{
  "balance_loss": 0.00282,
  "router_z_loss": 0.001,
  "norm_eps": 1e-07,
  "optimizer": "muon_variant",
  "dataset": "wikipedia_en"
}
Below are experts of layer 4 (counted from 0) of a mixture-of-experts language model. Rows are named router (the router's row for the expert), up (a neuron's input weights, with its number), down (a neuron's output weights, with its number) and show model dimensions 0-191. Each number is 500 + 25 x the weight over its row's rms, rounded and kept within 0 to 999. Numbers have three digits each.
After each expert's rows: a language model's description of what the expert responds to. This comes from a sample of Wikipedia text that the model never trained on.

# expert 25
router:505492501520513500467497524450518531520552518488499514497501523470518521472448500484492516526462508486504512498523506476516541534517529499462490502474531515473518498504487476537505526442509507504497501517497515504511479510490464474517488506508486467524497510535490471499483506470524493501495531493482446542504463478527512500484478484459557477510455537492560498503541499458491490547503525439464477471526481502466507487464547508530531490551527454529523506520489551529509513508531501424508504506500508515482498480495511523481475471513525513510451516497527494466495473481501553532
up1:512542516455498480537495502523506476506491541463451525545532540513540505525526507487512489488466550477529442497486514501509521529535524481494537512498486482476485533506530495468515484493501551537486472492502473476514486477506475559509473463459461519467489497496488529517477520472456496494542506496479511487523497506467533485459488481513444480548514477490472497507520517506516560478523511528512514500518531493464488465520518503488547498508510497493457423479501501489491514506489493499535485532485488540518482479513528485492529474507498463509531518492538482497489541488502456526
down1:458508515498505520506527486524533488459457525496488526525510520502487485520537485507475504488504506535466477454516523487459512501499566490476504535483512467478549516502493493509494507499479480519522516509519467504477500498549529518491449489526463537445518497467501517477541489477496509459492530461520482513537475526441496494509546513446485500498517496467424511491455482508505497508488522473526499501518475472533461524489497509515499483482517512521504516487481513494516479492476487493510505497483503552519445519519489493493457515482495454501514556470545499492510537502428530526
It responds to: The word to introducing an infinitive or goal after verbs and nouns, as in failed to qualify, program to establish, also be, would.

# expert 63
router:511493496548474520468472492508515536461519520464519538457496527546528490477467521481475541526493513491512467506502475489536501497549538483503492547493518511479513521526483475494504511467470507561484489524500453536522494480488483468519475496510478484510513492498490500499475481498536479520525464519460495518477478497490503537549472493489487479492437524468497526493515530499504478526542527455484469493475427466473470462492537497497458483496493484529498533506531547493512541498499490477496476475541478549453468477508523477489496489510536521518499538480509515485509484503513493550
up0:476531465520529549496528504444468491504482561467474459508469521467521542503482493526491507525488499564513496523518484470522522521508512507508527451525500497527487526483464478496455498510523526532496511506457518496533482510461519491502486480464513555513476508510461529480499528483482507497558505498542485457540509500474453512455528465525499496525528517503519505488485483502527537474491494510531557474556531481510497526497482521497452524511488494515462497489506530491498485510488518548518513489505477515433495510486495537508496469531510473498487513517474465491517484492545518487
down0:453479488446479529488490483521456532524493542492533527509505492496487473465498505472493531509483506498523489481512473523493512472509515511481510499484535481568507490497520480504532495507535506497473486504527504509514478475485539492519435525483457498506496513495538487512521492540545429549466438509452472509558467500444502515492492518503482500472524491542482488509503553475476499492496484490519530493509521500463521514510487465485542477525505517509493540493479500474518513493522555501518489537550547465484516506543489465520489479440490507500495487481505520497502482479467516508
It responds to: Kinship and role nouns after his/her, and words ending with a comma before a clause, such as daughter, wife, child,.

# expert 24
router:489456502537538522521503521462523486509505561496510502472460506504524544475465525457520504533488519495486450510489462505518502506527532482477468509491505516512503505532456456512532522492494512519542428518516485518550464491465515488511489457539493474506484539496528471502471515491513447464516470485497461512506488487470502505516488482509501507535498520468536505501537556505485504492533541471493442477516492455477487507492521527519506496478498478500510519507529494487541534521558452497555482486519528505462472483505519522486473490520497497524459524483505511478512509496536514523
up1:491555474486492503523482490504516500497514483480486465550487508548532470484506521512501483512521448520456462485498483484520525509461476449506502489545471474536508494482494486532476544485541494526483501556573520456509495526479502477462485519470450503488453542476525509466483530497469446525481473446487550486503504503478492483491517502506488506510461509513517490506522471492508539514494515515469535491484512482492508491483502499513513536521524458510498488499511481493510486545495504526528500543506465488549494516527517485496485484477470525489475531527497521504502476558460495557
down1:498521504497484530522478543506463472478529484472529445502477490564481494533508555514559511516521461532480489521492503472485507507502527510496521498453495449494518504511462495540457523496484507503485509511549536480473483460520474493528490543474478491508478459509499487494508525510529494530461484491511495482517488512491493485495508508478458483515500494505487511478509488460498550513435509564484451513520517502485551496463475502521516468514510479506529497469516458508513498515517531528551488530509489482506464524516531496484512510489537539452507503495477475499452512537531553499
It responds to: Labels and field words in sports tables, infoboxes, coordinates and taxonomy boxes, e.g. Pts, °, ′, game, Animalia, career.

# expert 51
router:501471528511523493438485501503522534503511497494530500494483517531566517466471496470493545506487501504506502526496495476497524505529550493474514504481500513473508552526474526507532512480510500532485465501463498561529502486471511438508506459470488492522518473525481486531484506455529468513504510456482461525497486459524517522541475488438553488513480507478514477503520527454476475510512488474491470488522468510478467480482520530510501479518544465512553518516501525512525525517529494460520471489512487533479512513481532525470473452514530524487513506496522480473530455476533508511
up1:447503476467506506509492493475454497488510504523499518502470471509505466477515526505518488526494502439489460531533510490515486493469506516532509509538538478469503538503521489479497465518494479516513503512483532454515501529530473533495438527510519496520475492503526574547525488490472484448513475488493508501506503504489508537490531532511480508461549470502474538529461481518488522501492523522451514484473443459505468478527487467514468487529523509503494467493499533480516509466465541538463543518499512500497529454481470459493471474463492527472498469519480495491518528490473481530
down1:441498489471520483470499484502478520461483499492456544429488497502517449467453472462507458487502492484474509518477531475542502544523529528473481494533532504492512511477504498497483496505475527493510487488465523471481502519546509494511488521511495510503507468493502490530531528501473500489516502518491489520497498486520470527454499516478474463455511507484496514532458517468500505500535498495471482511510460450515500529480478485447486500517513473520473463467485528500484498512506573501480482483546509468484470465513537521523486507509499497547472526497508589491505488440479481513
It responds to: Short word-initial pieces starting a word split into several tokens, mostly lowercase, such as s, h, sil, re, ste.

# expert 5
router:499453514519543525509450505465529481519534530497516519454512503485537518484491494468509521505474522524500473476463488474518522513541529501487483523508525547486532495511469474520544526485481540508496466491475506502565491468497485480512482474487461499498503493516491434496490521491486431483501509535471527510537477503512506505525464467481509507531474494476502499510540539465487446538519521506478452494496480479477482478481528534527493495519490489529543499544529506498545527533530498472529479480487488507449458459509514533507495470515523508475496527458522528511470493504491532509
up1:495521486509516569502470509504538520475525455469494493513479540485497498473462524513509541512528494488497471487436494512520478523516524479477486448544482528453495501502459506494516545515466493500491498528531484517524494511462504517483489486523551513525525550475489470439521454534526521506447479500482525502525513527478502499460481472528489507513478513509463565490514501479503485509511502504476506520527517500527457495511541527455494494484488565510512526477446519528514539504507501485485487509495511475461530512472533482512482487515530481483516488487527484504489492513461551481
down1:476478495442505506529459515543504492492547453522496501495511492489474502506492487549553494507481513482531473460486531512516501486543492526488452432555483500515538484528518509478518489474500476496485526502470512453473488500495478482534508450487527500517500505481507494494498473509490507495488499461530538528474535525461498534490542505532482481488485468504547546484479494466507524524526499481480474524487483509525495522507508521542519482494465523508507462477482464553490530536498545485508518454498521497507508482479480520492485492548543481504491488486493460544531515517433523512
It responds to: Line breaks and heading tokens around Wikipedia section titles, such as == History ==, See also, List, and table headers.

# expert 7
router:517476515494522537506465521450543496490500497474509506510459506495571537448471493444509510536498503530494482495496459505539531506520539482507505536487552535497515505555488502535498540494454535507465482515494500498545451492465470483509470490480477481521521510536525478532490518467519473480508517491490476527484484496476506506539483485489548493475457504481510482478520515492502452523557536469507438511483472449507474495478522522510519495518530509497538528498524550499508525509504474484505471501535484503477488479506517535469472450489521494492501503500506495471478467522520507497
up1:454490480526509486501482540527515474522529509502478517499511531526469541489484506496479480529483537570468517500557475476516491515507516505509504519503500536473465538516516550514512460523472465480474484519527507493513502475467477492530515537495528478510537548487515493517507525457537502499494497534495490467502517473537547523515498520533514479460500538515461461514466494466517520498520537504474502493549502524537506484465522495480522477507528557487520512488461509509499506565491521527486498490543519495523483496559449524508550520535500503501503506471493470473491495495488473536
down1:507473500493506492491538505536516481514526503540550517464507492517454513514522471439511523523468467522518478505460471492523515501462491518527535459476498505525500525465506468492484485487456508476470464505502478480519515519485487521519497474516509537497501479481497476508455505512501533489506485533502532499470492483495487455487532495510462535527487483507501452511487503455493480494494503480467527533494461477508511495475517467457516490528490492507501537433476492507519469465520487514514509472484515546533562547457455469486504516477555496483509507498466492469426499499554517509
It responds to: Line breaks ending markdown table rows, plus pipes, separator rows and symbols like %, ±%, — inside stats and election tables.

# expert 62
router:480504507504493533500462546460516511489485517466527506486488503505509499454471505496440518533467537503492499530483514499490510542499533449483467557519519553476518504503499476503530544475450524529501503509508446508554478486474486495546476488516476461521507512506458476540460505468532486536527486505489510526524517513500471516503485470462503476519463559496533509485516517441500456516526522481466476457484495461482499480524548529502478490529524475513521511524521513521515537515511492495498477483544495516471482496514534509503504489504519514508475536485539530484512480491541512521
up1:473497505512519544475486459505527467492520468488523489508488522512505529480498504548501458521509479481519499478515545457492501514508485508479487534506471483470510518506567501511504473514503493491502466484500482512529515543517513498471493481498489484471483479485530548463497511474524462452509477501498501477504520475487492503482506532536512521484481511479542499507535514571534476520521526465485538490449507475489467480500482502479485546507535502490487498511494493513476477551548498535506505444527509517503514496539467485498522503477451590483491475513536489432535494504510524548
down1:475512524463503505507508520506484486493502466491531482455489502501496545468522482525470515503510489486488534493504526504494501555473480489474473529465508488480508509497509508498484482450492483477528549477538496541491515476553491501503503486522458559467566519491489496516528483548506504511503478524497437491485495518483479468517508467469479505476503485523502531507528510478477470459485471496479512486496499487495513523499506488446470479476502464471486525502491529476492496487479550461550525514534520554509494457522473520547515544494472500481455521493487435545458492478517526469
It responds to: Copulas, commas and connectives in definitional prose, such as is, was, are, often, also, and the article after is.

# expert 12
router:487490492511552514443492526462497530479522520484493521459486514560504484460490489478492540517493497525467470488440489502517506507516500457460483513529557531506538554493487501542525551504473511554512500526496466513524481478515498482494465490501475488521536515489490487489497504474491489510536500540478494498488483479475531523524488494478508459537515522491502505472536517449507469536506499497466474464516458491508522491471493537512464488531507485527510524558549521509506497505511477486488483488500484502471486486523533521506485491530550524464498531469521518495490477548484514565
up6:483481509542496520512488465496551483465498486522491484478508532477489541492471482483495470480495477477557554495473505497464510451510533500481462550519488495511525502520460527515460527502513522500509499501513538491533503527451517465525537490502491499536523514527509477442483537485485484522499499405512506463481481493498468486492472438493495510511497491527482487527468504491518505500493434527515498536519488515508495461496523441531505532459523489473492520499527479480487472506539518513489467526454474488522472530482475493505477497477528479518506532468497497502487536497489502469
down6:475513492494487529448527527506474530491486530508503463456526505504481484526509479519470497550514504504502518528487523526441513474544478480486511475479526525482489530485484452490498524497492498502454440508472528493484485502526496510503506509499502466561493481510479498508484489479483588492538526500550493501532523518505544497516498554482484462489525502538540478499502506484506527502530507517480502527471534523514513490540487468573463515474489495536535485506486520520520506552466512531491504476511474476497506548506487502512492518541480543456478512514480471531473532491485484502
It responds to: Sentence-opening time and discourse words and time nouns, e.g. In, After, During, However, at which time.

# expert 59
router:537494523539511485509494559501533474517512517505524505489504513519524520478469539478461490505504496495490437504464485512516541485499533507490464518478556561479521512511469498517492529463447520510475490493464480511510469499463449470507482502470481473491521530534495493514476494495483443481523504476497452541470489512498505523529477483513535493473487512475493518474524526499486486522520503458511472467489495492464450504478521504516477502506503486530521521526509502503512533520511454502498468498520490537470448466513523494473449448490493578494501499482514521463468477546509487506
up2:562483482515489527473482501486480479490537545501498491487485501516511518529485513475502465439518526496524506529527531499502531470519543475466445518483488473543504517463492532490499492481534503476494490491511463521456477456514493498515467522458496495501503474514521475493528496547497451495503510483472466503501558542492516545479539536461517500515482531504508493463519505480446495484487479498468510512528499511518513475530517463514498503509505461477528532504491474459473520483502475511508476485487483462496507527515485456487479505430502483512474486481545509502498417488467518475
down2:543475511491535467479475473532448465502522528525465507482450476471514522530511474541507474479530521488520502493527509527497513470493540478466521523486493463470507514499545529491485500521529517533497497498503506536530498479481513410510491519529570489499494453541511508481520482502470461504525491539518470515502491464484483496537508469517484480497558506510502504454473500505504495504500514523487491491466519483531555497507472495521501522566520535477510488533536519507510515518530501526501531505515489474533488506492509482454499470498459509494450491491496497518517506461532526459
It responds to: Names, country codes and scores in football and motorsport rosters, results tables and goal lists, such as RUS, Milan, Tommy, dashes.

# expert 35
router:523479521534488538471478499482522502487498499490479526469506526495548521437481513450457519535512511528510476494520490479523501502525526481503515569496531531515536507519490482528542510470471531527493456523505489513510503482476480473540479476492461480497544532528478464526483525488525496504510500518470496520505475462501516510528488466483498480512449497502490495477509503496492497542533538477485462500484443440492469457479535528506491504528513463519526533499531536486528506521517478452509482503497474532434478465513516523475473468474528519482521513506501501452497480497504504538
up2:523494510522485510506537495492513501495491499447514488500521491489497517501552536533501464510505557493529488493485483473493494513461472472512516520482475430502503542535495575539499511480513464524501524503483478466483534501476462531478534512507498508519516514511528499500506491498516503505469498542418460484472496528529527492518500501493506484426498530506516512528510513456504513460488475481476496547504471507522498482494441515481496485500524495497500504505529541507512502490557520474538508541510553514475514517494505490473513511523547469500481485544469462546510539531490489513
down2:471525507518534512484499496513483535504505501513491500485513549518519484491452499505473522461487445469539500501500501494498552464489519500490514496499532540507494522477483454466477457545459536480513495511527531471532489487486533496551482517482467495528471476497508516506511501532499505522520511480537566500523507486532480483478508505497499520510475497509473505486421489526507487511518481526542536474486500509469457495528560505469484569502539482515504530481469458523497503513471475504478467458484496448530518463506475514508508500507497490471556513542508491481494487504507554506
It responds to: Periods ending sentences, often fused with a word ending such as s., ed., ing., y., plus line breaks after list items.

# expert 55
router:515490520510513495464502506501505511481524500500491501460528530498527521493468512479497516490491491492501477497501493487491513524519551518478511509501498484467495524529501483494523498476472499539525498521475481548513461509457497465521498452455476512523529491519518496535487495451550469539531506511497420495494451456500491513520501504478497461510495524454538466486510537451482481527526542487483469470526472490468476496504511518494516489549541448541531500519511489481505492517543478459556469486508478508482512504477527501438486485513516518519505504489524465437495492534538541520
up1:506517525509518500504473494478463460509468519454476518551521461517464512471503505511438514502474541443504501512459477472514485513500487496551514498477523466497511492472520532502568485513536541478496488530478519543490487509504512491552493539476539495473461480470484514507545484485514488502524502509482524529459442499543480512518525495529473498529483502489480526505458511497553490517495529488445475488525508480508493482500494510512479527503524490546503487494496477495496452473468496475505477456521504518441491494481533494506543531514479503478528488510437471487507519505512482484
down1:528481474518553478507486517513517499503508548537500525511466520511501474536490532505499496475509501502484499530496453498514528488504528505478457528515479490514492501495515566504500453477469537492499481435486477481509510538497499474499485569499552518504468440487516499521499449507497507472467467464453517482480487527539494453452512515508443502514468524515510504504504544472518538478513517512457477517499503525468554525513484481515479493483494511507486479486528491501518482492467461485461510480504505533493528512464511489495544435502526491488501536525465484472531519517489486513
It responds to: Letter pieces like ur, ir, h, f inside unusual or foreign personal names and words, such as McC-ur-tain, Wh-ir-led, Kaz-h-agam.